Experts of a small language model.
Experts: 48 experts in each of 9 layers, 144 squared ReLU neurons an expert, 3 picks a token, a shared expert of 128 neurons.
Below are experts of layer 3 (counted from 0) of a mixture-of-experts language model. Rows are named router (the router's row for the expert), up (a neuron's input weights, with its number) and show model dimensions 0-191. Each number is 500 + 50 x the weight over its row's rms, rounded and kept within 0 to 999. Numbers have three digits each.
After each expert's rows: a language model's description of what the expert responds to. This comes from a sample of Wikipedia text that the model never trained on.

# expert 24
router:488424444474531552522500523509533485500433438445454446457527510532479498466535578575617485513525447416518495534506504463398420545450506415556556538501458536418432486472544534440485507467483430523443491481484506445449415474518500520479492482520541441543533498474439497440476489491340469487550525418408587457553529530489504594500443463473541524555450513493522603492581534552541474489482480428504460476622556482486510447423535382450508569496487448528474467580497402476567440482498356543540386483502560506458458552436452549587442409568534478491479494540488550481466515474407597516
up1:502531498442484541572491510500526471484487447553528424589547525383542506489500566511544495588448566541475458470516488514446490559502556489526492522512449557536535456431502563516473456520558539511645522543487451671508507501454487519518471523506498552464509567403585506540541457433391608470455423471553567609449527451514445514468480561394426490523487557489445515572460463510530541534544467523514458532574462564469525524429541504486554483600452443497410529505520481439441442545435495524528638461446429540476535492427457484556532468502506447565490476546488358425499590492494488560
up2:490474453562478418540640474594442454461565492477440501491461526514581468487514596539465517526528489571433525586411505489554539499506431429510546574596524457432553529537435548455580470494535504533617559421523543505545518507520502434600509542605585432513521477530415481490503517411465365519476519505485472556440430518470566518456504535557447405478485405567503575545578516543519506497509447505579481422551476459560495465477533527493572541474506556443515494438511487470438505492530486515517518572484569469494475488592437568486423445437591511464498403458477478475448468465600492550
up3:494558545474461582621509550599496601507528569543430571487534526545495532555480598577445549483511497569582442481411531470428521430502456495531543461522462551503474423484552600512513458565485473492493518553386514512439417470477461471478520566478513620539429520485434541464486469522456510411470515485457553444512439509497561516535481466391499535581633465542592596494533419517466577502413565461537524463483529474499510490431541515394482550478495429501530462511479464552507518515473532511453569418465388435610440541484525445503534490557505530446513551465531495489507442589474432499
up4:540509508507477510439479481476615474534493465514676513520508463548548450430400540428486489511354365495443503521559492527492473538463518506436460492534496567497476462535488523449515558481577516547483563517460474497500483515496405468456510534514503455479395567429461468456526553499553422453529566498468581580443508503533531490518435511488490481473473503505454489532484557591537512589427537444442493523535418591445540595530547469562476504514462458514519455460584588445622531453497418518466552503466512421463525497570427491565504493544476438506555462569555462449550644480468537386
Connectors between items: and, or, slashes as in and/or, ampersands, "at", "near", en dashes in scores and coordinates.

# expert 18
router:479564602496539435528525485485574506575496474449445474522542552534496522467449434445536536484498525557580520494444551507544428475522581583437477446447544492450532421539454503454624456497441526487636454503447604446506535524516510543464381462495570498390506529466533531531534456393522471474572562544577601523522489528528481545359471495524523535556559552596527511566588544556507431495483476517517487456502515437487503435473496550535533527574556481520486561540440386445514517528457565488559405496545454530480458513509546571490432634557430606449474512541493491505517532478519530496
up4:504585558425515408499476539452519504496509398502547563494454457505505407468365451454465463431527544430527554521488495520484470449481604518526537508332461580495518555513460471509591541624438495455471501480451516530510459527524415552521487467484471514343552501481581565511468464494490513433537524457531540527498478429435481436502520395564484563556436479498513529540588529460469490370524556514558545492625433472547528489401507462508525609543491604546470421499479447488500521525492466552511516481489480523521500499541555396539442513457506518491578518402445465518426489538490473482
up5:438521608441497480450530511459502547525522511444575481553544481456543452554518552423483423509545476504510508534450497519485487450544679532483547520536491536439495488513416510598571355524483466487507468535512495495535553498603518541420530459464376598510532517424415514465493433527517416489489558567446587514471507467553498381414425562519457471566577560539470544428530505529434483556539509483496404550472477468491559411472492492457483559456503597517521505424551560546461510459498469533488447455518510497451549474492580553479479605530493437508500498503456495555526388560501395431
up6:527361487472580608511343458552428411527488506466476522485497544505494434475458496475520604470405508458518501485472570477476551538491467484515580425479488542422629488389459485470478385470454497511518434563504515476550538536529404428450420502552535519508513458579480431445455457419447540575546497463511570515483548396579557419540491517464535523520525533536499540553516567533448451525478438535588489560491574440556467511525480452439519479572492512527460485502448486532493454508459438491401444398519597465456425466595434542495522482499504534503526515407560515470507465499533510551
up7:353557497531563568557519565510479613575451495466452497566547611392512560515498540553432482568523527524498635585533529513540398523532504494456448532476511482430547469467481476470485570491462545429542623493475552491515483552529509496483572449549579507568541485500584490602549501534493513508411577490536467516376510386475481491426551522546509562515519589518525517384485533441536469535482437521363539544563430509475531469479501434455490553525540547532567504540550457491422587507506494523512480514538451457499450491535525539535419481533513494508420480487512444498477459557464580567
Single consonants or clusters like Sh, St, Tr, l, r, n inside or opening words, as in par-l-or, Kazakh-st-an, Panc-r-ustacea.

# expert 8
router:449538507600502504520515482455433477429448539480556539536479445538511556496515551448533430545534498549460468505493520535590474545487453478557479467555440497458445568478516508532419499500569496526503567519512559438387590514443422566495459504514571480490434479503530487538487473483525511463467362556469432639514529451469487464507442470480475553462476408436562504559471362567446527529488502534577506634507518522440528459523444470453530475486481541604398494401525563530509419538412529454481502472475555536501547517413422543429470643528537559514483496561521449582547451489607489460
up4:438551502472543484457505504559456492540478505608559528503491403514581525507551523497421498630634450453430448537469449455481484497499541459539522492586478572451583437536567525462575425475537480484574528516460542524491576447490472498494472573466426586541513467510464451455457432587497535504387555472568443566520513589471493487530528448436408506491526456515551440533565493487469474370549448513509553501474501444433491434574489540493510538419431550523508497506468398475543532587625559407546498569559489462491530550502480490556499547471551498540491635510504558493538531576573491546
up5:600558508524583493428535582547529559504560525495548454547487432550672530473512554474465509491468492563505423561529387556596507458566504562565466380466452514586523451511522480493403437501488489477533530582505527517502550561478495470385536595562544535594497532540588557490471481475601434477544542432516480502504481428473545525487536487457384487497470536519520535495476497554556418487468542516534510558474440445502448444473591463565420528520579533512470526487579511509448524434554489488453486499503412500392619524514450534453563536533437466525465435493442541528531481478570509451
up6:489587492496482414510479530551490504487371558495482525478479534504429519521505512551560476528484409446529442521526495554496585516477446576558500474577472474462581483474451558505429452398416539516456659538489510484507458514458539530595497619484505505532514564528574525519484602410530473496536521498521422629535502498453471534427458563445550550558462475513556460491472552460608645523512485532499546518531532456425575440432465499452490477503448576525502547502544518517471480491418538419530481472554464402480499506566571584492478465537568535465474497606518462624514437456528540551
up7:429546520488460500501467419477521431493533484488507422406455519542433521500431537527504480508486502471540404463382547479474514493572467537537526534644529541437490499449561517492421469584531433508483469468533550504486423524478506513454526512433547497458490537532539321571552584510508559489516457498484604564482428489489544572461507484469434519509481527446555442513502505531474527542437489474544453550571507490548495493393473502549582490515509576523479409510538525620504370594551588520373563550541578570452540484504439549552517524452491558577506483484535529522379517499541588501
Table header words and section-heading pieces in sports and election tables, such as Team, League, Votes, Candidate, Competition, Qualification.

# expert 0
router:526532599473538515421472456558628524428520523494515580423545484509549541443487470435520521452452499356508534496505549334418421513476542468485493464421557479514505502464524538505475556505436466465500444504456365493487486412484595439528538526528431473456552491491492472479523436448522569537445427406561437517516582451487514406414500392463471551541543419488523464572543496541530476512519565544547535528565491503460477541451501428513554541362467556461503570445470542529569503540574515475418463525493499558505465481543504517464505471483548501467461596600454593500446515472452510477
up4:511553512490497475449428525543423539421451485422570488541527493411561529504587451477532514507499502516511586445573559487505525480495501503431404538498512451451536501492479472441535451535466493536451473477558539445471549472465550548465612552488517555480504480522470444545460572565644531439513476445521506463566573547460473540415498493505385562597470458549477403572423416542428476582501478525526430491536438527467476458540440480540494498481468540491536517518559416534457594554617529535439431514452531409578450471625501459365466499393481454525571489567486506484474525464547553532
up5:492504514486456541525455604463529601545511413504440588390487463482505534493449516531464562457449441377543540448524537550568565421473488410500405531517564511461411492466492570489427436588542612477576469446531446485487447497465555517494472445459515492510407491472577509482507497460482517551497532476474455584526433490530524574443522438579393461481505484452489497405465554408436501510461505494504602435532406611487548480500450440509531489460423491488404497450528473471525504604540572481433459495508407531576530459440529509490454494419549491423427547493543558514542476501524462426
up6:510539491500559531434500508495533437462519495588553460489479517495490466530434611534488475495463586456489482534411542518534537403512471642412453484454493523489404483457471427491389624487455448538508413560486483544482519502430494484493496557572544534397523481473493430524529525501541411520488448537473452477487504500499562465465525453502458390455534476508531488523557442563477554453440541480543515429458515554538425500500616500418523476490509554482667488480499543431421477438493452483453525542570425480508483490426479364580430548500487590485542572512433437546589437448447496477
up7:444523568515463550564535499565525494498474441417454348482508571519566483551530510442507523483479575476523468467457476507523532471507482554532535557442432472400503457417521547424417461459445494411442559426524434393458510548434498562477503435543536433475470434537548467451491404540545507506520421409532495628507481423532598541488557463425490514529471446529529552515510468563513393498482575466575546459576512444469496616495510508510510503542422557420574439520495558492491431474532583413560577507451490564417507504595465458516498513493514450457495538476516521580476479486465610520
Possessive determiners and 's (his, their, its, war's), "the", and word-initial prefixes like con, in, sub, inter, dis.

# expert 30
router:560527495521525509522422540495511522449448588546542411492450547508472465492483416578612563502497502482447527476458578531565444407505507518499511525516598522448431507490528458524641509488503544520411612484452527558487510422491502493485489439421543500401407524519550531498451552464540499539464535430585558513540476380575440487541600588496516457440449456488492592398535545416519425480552553572568574596485457439498526493534507480515549479522493558530503463509539428518484506504635532457528488568590436547525498467458548523448500576452561457488522542496504463465507549520603543442
up1:530466513452526465446456463524493501602446543472470469558500524483478489544427536450468494548469423524408518463599449456536499520461507621591507555527522527449392556493492532456550525474561537493564421489540516465504572503518625485416557602489386645552434502456561511556489519478484480563435432564499429508580485426496500572478501515564410444550517469497496527511481476536517456527557459480468499487566477414562505448547509526533509509524529524449501396539527429455397550551536516469467531359493448527530501584581573468489451517570569507442555458438488535544465515535499583406
up2:531475464466529476543538476538562552474504634499524455523471467525495475522520559476524487544333474512609488513412557498566456463470511627524481549481449520476461540546489507493592452515564536523462565522468515422440493418559446555570394504410486512561523479531487497512519440553418418489511495542474492577581491527455442486380540457501514443450461559523447552427413528495492592454509458488583604510557458485545446352506535472607553566518508497549501558508520437466467456473488427446492400613454529450538454501587528505462487498498503472505488477502458515440484601516542485502
up3:419535556358487491397536411512545502435585396535499478552502558541418494489490547498613567481550475591463532448456563540476468485517461507583484506455519503474569516535563520567563493503544583478488580507527482510495382427509532581544428487500470499521549447591407566432530461554516538375608449463479514516492526544516478538409526442500476586598509525588555492471542523595580577496464426578460471496530442503483432490452483423555499484464503519458578460444505430474513489509563501481559524560541493523513512470508558445534554448546423499506573527489582508486503548499570558496
up4:468404497548404500518350518498438481600506629540529453505535529476498445475396545535548527466551575487448440486431501489542569428454416460502451537575522525532533523535567447498549511504425524575505555505468449524610581575536599500586492424556517473484530421438479532533436471585523564489512525495483593451505523370471443539448559524485497489504520539503508501466535478511475462595455493599417468543446513429458573442522548490519590586482505539499641469562466547587490435484480513483485465467480504536486463566556498510508561547486543503528487537465521477515598556534548552473
First syllable of a word after an article or conjunction, such as us in useful/usage, Al, Per, trans, disc, vari, land.

# expert 20
router:576504456477569508467485452471500516500467558450512508492575475431510499509483478486426401509529362349475475381423393471507559464450555490495538483549432488518487588500481547501453460515495503522475446507525444506520508541394524585490506467515466544543506476513535461488544515518489601522470477492574470480488580593539575649412556475420473529515558587510540479554477502461568407549475569582389481536536468596461511551548462422490513437559523493498527528451438557471564556446461439507488476541419459536552543495432529457561542441391535465545473469526475524551491524578585485539
up0:414494462499453469439478582558538543487507496509466364558481501421534510541560520521516439415525495534437507530482500504438489402467500510409484539531382483486522445499512490542541515467514616583514489557471561481494434467622491499535533496470445563468444495582563441576506442538540618501395452485519432491532454444575454452517517577505585533553488567458455388466519556624448503539488528526527528432477436530504464515471540564552522508554508506391464516458560502530465485464496474421450507488466593479475484592475477545502457609537524506516448528555554412535576588540409566493
up1:444474471579343496538431648519591470593410507506536474455490479495504557444475514495479509493486403514603535422501512463443549486562518552532541625481538514451550535522418545394522597540477466540538517437575563530532540516485429454468488422461451574462501485441526488563595508500562445605521493499548576509427517481431530471481479497462453466458518506439484522479476504533552430489461467526513439505556470549579480521535510476460434551376468590556517519482473519559443440491450616472563507493622486579493490490497516607492516506513526516524511559422438462576538493504480495480
up2:492521490603535516512483533428507426585519519458541551420413397454606472567525455457478564389449454452441469548465466412509545602499486497570455461524438487500530506476610460449544467482459475535471510463485528514561540533538456470461464551446472535531500439536496436484576424662468508482520553405475539527515550558561534618527498518520482498546546514563513504493499442547539411441437489515539478551499509482549509472556558482507457480519505455556496613532548436585471543584549485450452482591530571528480479444479538558535519621577544548504563486494471384549539404452491467460
up3:499494479418547586554553546546538515510494480592484543549405568469478452534408496513397475460519431450485497546550436585556447493439504464497508490488524493559487459565571498409492571491531494431499497496526527526404568525553521532505474573485483528464458527471492581379409483530597482521496531402502530490486501486490498605490502506542445425408479513494423450540497430506421464621558418400520492416495466489484516542497546461477447525503550495440486523497412526442494457480513500510470473490569551492483495559472681518559557412458543466612564579511492554544570477607476457464
Words after had, has or with that introduce quantities or objects, such as several, two, many, some, most, a, have.

# expert 44
router:434521431492507535482533454504563474443539512558458501541577479463461457500463575513553392415505578477432499534579504446595512491470475464554452602435466547496453517520536553579526528542540440537574533537555541491556551487439551619527494570427503517459544579456474468428473459439504422530588538495433491592503474464505585437590442479496468495499542539518420467526544573521448516473500465490383504599500552497473635512578480465501555495456448472512486540445455534576486484577529537541504393422419419514462502454518475521466567548583555514497530445368482487496462541444511556555
up4:535516444519427543415436492557513493508593431510510482451546397524509463393519488524527567441510534501503496505584508483434596537458489595469502518612522578470496542487552566631497487507440515551494559440448418468578530433489549351489494535489449475470479475515380572440504438472467484525493450525569462608475461565537440544614512488557492564458547517601493511516478439390465614456490423577526472530437585541542482541472443475487542549512518497492437510561515495489445477491507571506529478512496479502465488525552585529541444476586548496468560467486613502515464536464466564563
up5:506511434600512535556515477565472545507500499497410400523488509466421476473452576523559609498499497493499529380533446490474568509488457477492445574520454573507524431567549579491510480583509435573568472515305569549622522507444436443528463448555516492626483534431497533455367447491479469484471483542591464469447485517564547430517518549371461483496427520504514474553492534493499511471573578523508460581537512452486508386484488421547469455501490530531526486520499540490426564464508502487428558561482619545511514427523533480464497501531511567501469475480534499533548414502487433535
up6:510451497454534481540553480500490539526445542458451478514492458359518492497600442511551548523428569512518468481564467517477408508530491534655554494433551532466445471529577522520536455477555497551406495590544529507513406508414445499497494562499531570468495453416476442466519475424531446453490520568457485512482539492519593554501517443552492542509491546507501536369582581475451500527423540407504391447557571580519459528480615508466424458484554495481536484485607532562376492470494483617470501483519451492537557461473606487408534516462473529430575554457472538517514477504569514571
up7:468526507532560530483528532544572525457550461495613580543471463513444432423549560416536500586532447563475501506503438521513398473444499509494544523490535490547482483494458509458516518464467429515490546515453475486461554449483469480474543552468454414438528567564475456482472522517571378512544491458517389517507451589550539473434487519488456472505430540582460504503502550498408468446531496599510528520498504499503549566446418499631567507477404470521548507501425584508443451562451515595407540447525393457403505555476407489508533398588610553517537447594443545480608516521529552490
Closing parentheses, brackets, quotes and dashes ending annotations in track listings and chart tables, such as "(Single Mix)", "(Album Top 100)".

# expert 28
router:460465421521528570451491463580531451484597534439518476464507523517514505513508445476415500491548452541531507478513471481536522367522441512591536597626515482530502516448565515521620480573557583524583431502491429531502541470537479641494488523530559442555552530495530460439538475535383505499564473552563557520668482560465429475449491504464533536570542565530633506445480563431532516507561500550514497430481561507498504538513550496454539454495478442541514560541517588470498560466504482528572550409561503565543514467483446526513565539433544542492617438470492534497583503474450452450
up6:552353475422503430540442453407534555515538514542560545534528461589532494402523421508511501542466552517487455572503464603562564492483551439585600567450492480565442536539373442500482488470499504493563535459532580487455487507485534546546505433440537499473526523468521526578543508542513483493586506555545552521450420538413470555463518512557495453496433537503610492507534508488474483483424383447570577553542396473381513471595521510487411513479408495392556484523508577496466430537500466439514455508572427490455491433556516513455475518500497485529554471464558437422485516519581492475
up7:561579439501504459450490484526487541429487532566555549542575442509434380514431548428499489437556454461574522416442538438462520564507516549482498435421559527511430606544487547423531404480517507575388420562507432485419503486459438512498516478468498506497503427484553500517530512559448417506529437487536445485516486549491528494531491467434504524572464503526490615475401448525454567512462514487519479535492486628584498514595506551551554518450512501425591397580483544499523579495564455603489554496500508525586539435561398506522499486498518422459487508481509532492452371436557450473
up8:465458494549530460447562484549498515521589541494504426470462484500482551573473488460583549541516460519481524525513450481490465462594526521499445507474565467453561412485496585439427477489457511589521456452570415458488521516370513445525446481551468589470535460499475508490523424524523519577489537615490374491506451448469493478428461540435523529452496513609552592525497505478417537544539479500464643486485532523450494533448562401565542465482608428586473466486595404502530542511501500545509526426420552509550506495482616409561558474575567587489447499455468467494392479544545523503
up9:520515425523497489550529495461547551480502472453444430515449536442455466471548496470538535535509579425658576441498526423480431499537468499543461453476413536497417445591458451539519501464556529503445493472535456465517524460599623566390517530534441498435564461511531469564491461554404514534462397579513555548528604493560441511524557584508453480530531488535451529502454514484580518558482521541530549402439411514577466516519470536476470492537444465549594511493424390545576437586417464508529463430481492476564442424504443519594481531490493467555446510534558507472536498414529542437
Frequent prepositions and articles in running prose, especially in, of, on, during, among, a, e.g. "Prize in Physics", "a lot of".

# expert 2
router:415473551570514490523461525591595526512532546475530479539465495514502572521499472448493533558471493552505445462578468455551531628484434445481528439484545505528431498528442518407490511501516524460559438551451416521426457461505577479481447512467503517526459568539568528525580566441600477515565529429574397557508524496459463470525455522575462538483450490515515463521455650499513451450442441422521482560522535440518436529468578373554475457451535460524579517455510451605519491437429487469554533648502511404482445526455510504541558555542617552505559555494487469428524408447495507472
up2:439474523520505529455551410509368566561486535456519509565518584487467495471522499509536474585509514488511450483511427433494430482356535529529519437540519499484441424511478434516463575546463508480577532508474497485496422520543529442415513577615530565510522511401484416591486512507491465440533542370492529503395444549534511532505467489612515491467572481505460477507533501488497461420585489501525503490454499560513513539508438451530442474467548451559621513533536479464489475504512539466539491506605499427438435491575571508500579561416417497428506514418584564494515430521337467448
up3:478551480498555541519554473503510539420510480556463513519551496472553511458537496578485483576399584515495552516488560446524474598433453515548438429413471440528419481500489513501593500419543510437555483414522471490435437488364565432526467548454465592580488566487563427574423486583538483536437495566514419465469488524503532520476542440499534450607508539514472572482608552401553423570537502474614475512496514540564452568597542448535494478499583594556577532532470387525539478465528474544460562557501485429512488561554517517527455471445537487504577505517459428474446493477452468523
up4:506590485566497482529485506521517438482580463523488455460541439438516575458492458582491529560512473511544523434525538552540459514510360496596522485521544495489472448572452576459536449448509474486561467570528520533438368555396487427553564555561511526523536524528568472582563598578545464511524434448526529442519485550427459452456526528490525551529616423492461489499422529504579546528495465657474477441486562441519513589498511490524507489527522503458509434481454508553509518475465487480545570468496456517541564610480449350456461470577571501458507489551459588538454443453530453394
up5:498607486534414441524424603575515549451460460497583492456429517449463497451443519513554525519516483495517473494491359546487393495437487569442530470493469437491530494486420426520503522487544506587501488456496476541419485514504506442550528529430552510447477487463544582430523548443613419476501446527477413534467477516484505528593415510438489465511493532468510530646644513535443503420396442493595464468460562447514515539460521480460520468455530506519376463499417538502409460474489472499588557481515441462474602484517482402571558516542463456451523584473489434442466495532535499498
First pieces of Latinate words and prefixes mid-sentence, such as for, pre, ex, con, re, anc in sanctioned, negoti-ated, strugg-ling.

# expert 17
router:413487479495479511427487526515517445443466483457481456526453456438520555487461495497461492480453371565576495458408421488543506471475527487507536543455628462497515467503574479412486506479502547511468498424509454563509490571462476408540529449510569538545488505507519564461466441570505588538540602594462522481522531540501506515518603504451420504397578457458511505405476508477475492456532529600629482537544498609468439461485535508511453550536450571483488539598582531509504503462501492541533415458585427470480547446499389530439414436484593446505473438464539608457447498526429401557
up5:498434591529542421596538393589523471541566542555417460438384458511459485479585435467530495507534497485491624537538502506544437453433450583534441473543477516605537554485551482525539473512420440481510507508508595507508464428500548443520486519449455547552401480546518553490485545607568455446477572502525479531493530463512543424545477511425465621540465526587394496549550418510426585475445486495544479511372455493472532443556469452487376474552540556513540486474462477500582489481565533497458432529472485584502534406556542539457516450476494503523476429468519463557464453507545520511
up6:548422481519483563496500477553442551524474527508460521456494449407529520483487562556515472497460452485532527424529469453355446546438580533488477541524421451539487409541501495538495516465547560578522543523500553525533450476444498542508532630494510534502389510559477544583580401463568520559544445460492508536490457432574555554534582414505492551582486505573478499522499442551475527561470507450572530486443432420554477418517591387508471462422604436506523488551572556433595532564444517523422477514529402572490479569475604598460452547478463490527487503457498449466451483552478496449
up7:515512498559490476524438525502378486518541499411506552440450569654500423456555474580496533478437419452576481433505411455479556522511544466534465551460537482473560470443514588542508438375527454558443469448497515504555547454572459461500496436473487547484458472548467440512408456609439474581485439502441493522443588402525503499595549539462495491493591456491510545464420462412506481474437453566458473461520441607477416479475439463582525413486548524455494490456506455491558497500446519522556391502444442499515547516538500407553438492522569453458494531528485576569503429456529551514
up8:577557622514484505564523471498497490524473483551581478471537516548553533370485507546493543471527510530623476413461576495511521491472519446473622536525494481508526528497485464521450484456568495497524530433614437496510534531442343546535528451509505538513515485534508491513481518532460437507538508533455502503507517554458599465460548485449455556398463407522526407442490478482516394617511468481470506497534536499422479506491525595434587322524523570470477526429473546421522492494475540510575540468427419619479566509512534469542445470510598430568550496516497594451460529499532448531
The verb was or is after It or He, plus month names and commas in dates leading to years, such as In June 2023.

# expert 4
router:435416518484566463459515538498480502559559524497472475447494513467495528491573520528461546468499492455393571501523607472566476496484530526512531514517507500548491548489494409556393498479531440552504454526530502433421531477429480560462433609464428409388564536483499545479443556404507489526438431430438527583488576516521530441555564519455569459569459479513456409543525520534517524526477415593598495502500510553490517537516503442557461547430454497484558474379572520492471489627571570618468644454466607535459494472559517506521431512475549443505496530554553418462530477460541490485
up1:539397579548507485513414544480563528518496536606449465441442522487521496454439601461523469533556534523452447456505499441553547481467512555484558492468519441491567476478470429513400451576522418455492502478475515507472513610481453490443566456537538466539552366404478532401487478405469486436496606457473624486470590485517597461556517471491576514506524567473433510461463498492483554520499494467537466436466438479448478525471388412473503434517403455435539473465490523535531503517483542481495567528494486444461523502429504424501377520516573521511529565423665518509461434523508541442
up2:446501516446456503510427447512514457522504452538455512492478423547435475500576542482448453548485450545567511490466438501467510535521502533412636550501451565493456471441474496499412608494510405430514492529494524467570466464524537549463473568525567457434522402480485520506527511529543469466459532462431434498441481548504467469562541541427499506389600485444451507480504503521470490389427328515513517542553506467504614609567473459462478509482550481528514503472468406427478571570563486529417534511520447483457452443568535419440500444536579556508497470433604530631444407502530504490
up3:430447596492555595424490563545536427537529428510535504454516453608555534426533504623517498607490488508569506420479600528513395562531467470518544480538573523445582580437557482536487527490475503421565482529564588558491479475512433480485545481502578478549478363489487512500490537555533541482449472460507410527461530469463480481470486524531453462455520529450517500523460453514567512446483452547595530438468421547573461517550483531576533546455556533546475583543511540517512502547475566575533547531521476528527507516527573471507502495567629477590417551513628533605592499443519519460
up4:581512625508505448507536463514540553601510488445418482492557537468540454464512530505485493476433493440462522430512503497457504570486438610547403404513458391500489452535443453523411463411580472548531451584595527500577607433567549423535508612494459424603548482535526509527501503528486571570497544502421534534464491474485544547486567516518521452520515442513429498410533561496466509556504489479503536495518501540464550436568426454436519536623515512568471442432566438442496474496427618440568496534492495569510465487599492463489526463431525517498447469519579534461581541512493537446
Single letters and inner word pieces such as i in ecclesiastical, e, ation, plus table pipes and closing parentheses before line breaks.

# expert 19
router:475534479486498510451469492540448482551486465471448554487537479582550523535546426503500578487548529496453451494489415408485598531495548488495535519449580512386539493515534422462418548532578602520500461471474490491498498535497474471489553448464593418442561441576424495548534462520467498544517581551578581515529404438489442468513475576509474493568476444464482569599569527484549508427472557410420461489512469530579506486500536525545510588564587593539580537587426446398473485367522533508416567450468510526500565463495540557493456556545458570509501487565484485603453501462423503415
up4:576506474563488510462493509442511500581612494452403526520493491549491444521517486454484538477491563439495572503522532513486561527375382537524479499489524561594500436472477560444424571432560450506471410400507459572508522437484461518505461543429603507538472547549496460553567461575499386530517442545457448556573456508548593546536471535595511455542512522566533564525531523455436501493499467434531572461525466445554590478559458533563471512481420521487541470426452486492517518493491558451417616556516463445461451472576550575482446543479582468512530474473564535429381562451507554431
up5:492534480553430576422495470546473569593569405555474534570509441497539512544471510486383564452553431567462442504495385495520509496522533447494574459538476503442647550421520505531512605506464497513494534478497535599536483558592400541464529523544530489558537451543440581442489482584416532530488480393556495558547446384503504489521526523484494518448435513467448540508500472505448456487511556566500444449520523447540500425435467485563404571409448544488478523561445382476466447513516524508508556489565530450564446523589522528541464538519417536514507506520567459456482395568463550498
up6:539520479519663465528549507540457535535432515480602509466466481543530558482490494407426575482452508454427457553458584556498503541453486482535436488452519477463518533469575452512553485451449443611541470405542533487534497533464468548425568517489502570443564499504492502507468437525513497477494504499541489570475538571505489471527535438539576463605482587536494555421525487405501545410582534439590478558414520560549499656355502443526508589549564516426537520521510465441470450464546492477496541567438550512578448535466486499587503473420478582489508587460461466517519522432535546460
up7:394584535507521566551591550554540566546545521441530580477445514412465449483473489573541532525473506476412415501513535481468588494463523430565483475473532448479522414538441353518572557466469572530548506506431495556420517540384477536556482447467536552468476514574502499516552434503503530563522516451461521541407508523433529525528516536576526505468467443454511407512552573542545518512460513415461559568487523534529465552483551531482527507473533580651484479487443495423578477570409505441547457506397472491531580501574436556530513473542516448517565472473482537441544435563537618511
Single letters or short consonant pieces beginning or inside a word, often h, M, G, p, as in hitch-h-iked, hip-h-op, stre-p-tococci.

# expert 29
router:596527512528457493520481503457545530460539560541526580571555573491490525473495565465477404457507459530412481418535497484486528543517491571466542457417481472550490522532455539444415552487410504558487463580531525431581509569513504630430465515458449635545468507479434448391483462536535463545562526572512435631497562542484555533455527546490447472405523507484496469474558423429385496474424556587517485467481526495621510459489447491513515476594475538460479487329516442502508543469433574476502438492489414436474484527499473474480515557492494410538451454477476492506384503522506514516
up5:458476446511521533586481608461500541532585479484481601518539422486466571405527428548471508428452553547515448516487494579526487439473482490497505446507489526561457533514557491489367442521522472486584511445524412462494491504532489517526499536470564565476492477469446458438582495396560553502449540494460424469530560430377445443449439535496473432407489509525479577474416608439467516503546443515583498576430448567498611497467418475484523529444537461461563546505462506416491548452504459517555523482545477578487558494529588507442533465512565470428416496513521537553465486486598653519
up6:510551538425480539523434483488629493438407542560500467527398376564582412517436544467465562513501561506371452479479595491443534468494493459473479544526472487507509584569525450454501385483576438420515573504450475517567384523487524435524514441499461428407475534487573445424483515537508518526457478477537566482477506510498447556515456517508515520501621478544496504445507508386449518501506551495519557544448545500555550481417500466466554598591539488595481443454578520453568473452472563388522434556507569485483484492528441428456536522418427468499492543510515513511440442547512542504
up7:581528523496455531536508462518440449541535441504506565492457541464539517497484510547540442563474464581593580443553392504403420546481546402529473535466444496515454450558520495602558505483512540532512480541500497471477488459470469538518538408479534585581498634495452430474568533537546321520552402504459458509416435563584525399440488471535361500478492495517403497460530503562531440560488479472494513555508428429485550420538514439503542538585508569497502465577472528447516467501443426412482526486469499523467529474485549497513485510438611533543524460578476586552547505490561508485
up8:556525560444568609582549523470505543521505502611474501544602548526469512498492515493534489536531500477525483591509412491547501365461487537519587513400520520579577526529473505560510519503393361416548516529484490559498498548485496637485522516616509466415507554540582571516495409477520511453538518525608510544512472456447561485501465492506525516487413495483549454533492435380467467510487490544523437515578506560573564456417468562555388464531447531513554507455492458495562441519432403503573478562494543467441441453485479529521506556527511439506534534433521465485417588510473451510
Plural noun endings and auxiliaries such as have, been, were, being, plus they and people, like stones from, efforts to.

# expert 33
router:544509529456483413483556465452533485442601563540511456549453567490534515458496556481504501471485426367538537464437500538518455547478508616464559428516469529528521515542458479547421539487524525492453601511501536582585385518523489456477514533472442486556594470549446486454557459575543476542502512473500461471464403385583545486487524465458467451428436507474456417496468432403460493428422543547485537497483476547464512504523514542517465523560518511447582495591541475510471545435481462423571414499454511498503503455487443525601542471385438427594508466496455599611442496577568563557
up4:554449489438403520507544493480464467552520533485501468511471564518606456506568508480519525554466524559534482456448509573583496612531488557469395495544542422450537532523482417506515596538562581605423476508495443416509558570562466533554467555403439471539450515373513444488532507470415561575475414429516532407470603532508487520590518478452458482472542487502469447462465463486507613506420421559489495533522500594543395542471603445549488562571500510558545503532505447532490526566516436445507552486488537480576501563530542495433423524506479451528558478531501565511555536470488451594
up5:573490502540449517463497489429499581459586490457513529547487526453579486472489501400495490520514554519549428586495443502599535579420564516533463515485518484503570544470517470459544438473487514516477466560577492456461355529477472602458558463609538573470510457549466498499573522511521464469476544453457516494551558417494427522529551550418495473442422518541479612475586607598489349529475459552541497499508404480500454482396430531490460577444587488473522439487538447529463535504445405359511494472514491490516542480491512491526443476554454562506531523422446520565569502574473558520
up6:449449500543509428530587440477525450525484453591446518533429554549622390530409514517610514498563539557518605457508537401547481603539514454517559485540511479496539497481515500499501552433519628512546533408503519407514416451521550542509562470445524475510562522478481572460555368529494395549434498479477485618423412484514494496478391465424486448429476507516572488466566591475567495500526498492452496440564481515440527522501578515536499606553572505508543505489486526464591532559560467468540466489528549514533534539528574542522532408495469475485510574462544527565456446514450515506
up7:449511594444383531553497466465599484369497580402459414497524512442471515433481510382450417556445633555527561472446473529470544489456405525472518571468496497586430464546526511500470493494461441420588554477427564475444480448499475471581484617522524492499439553514459493483502548511480386440486571559520514482529521435500430484493575545505468588530467546470491529491560491528497469435539523470547478411582590475519455534503474538440463433503593506494526550509525516519508421439535494502525605486538518535469555439495487492536559542507547542451540563587547450394471461479513446455
Pronouns and conjunctions that begin a clause, often after a comma, such as such as, despite, which, he, because.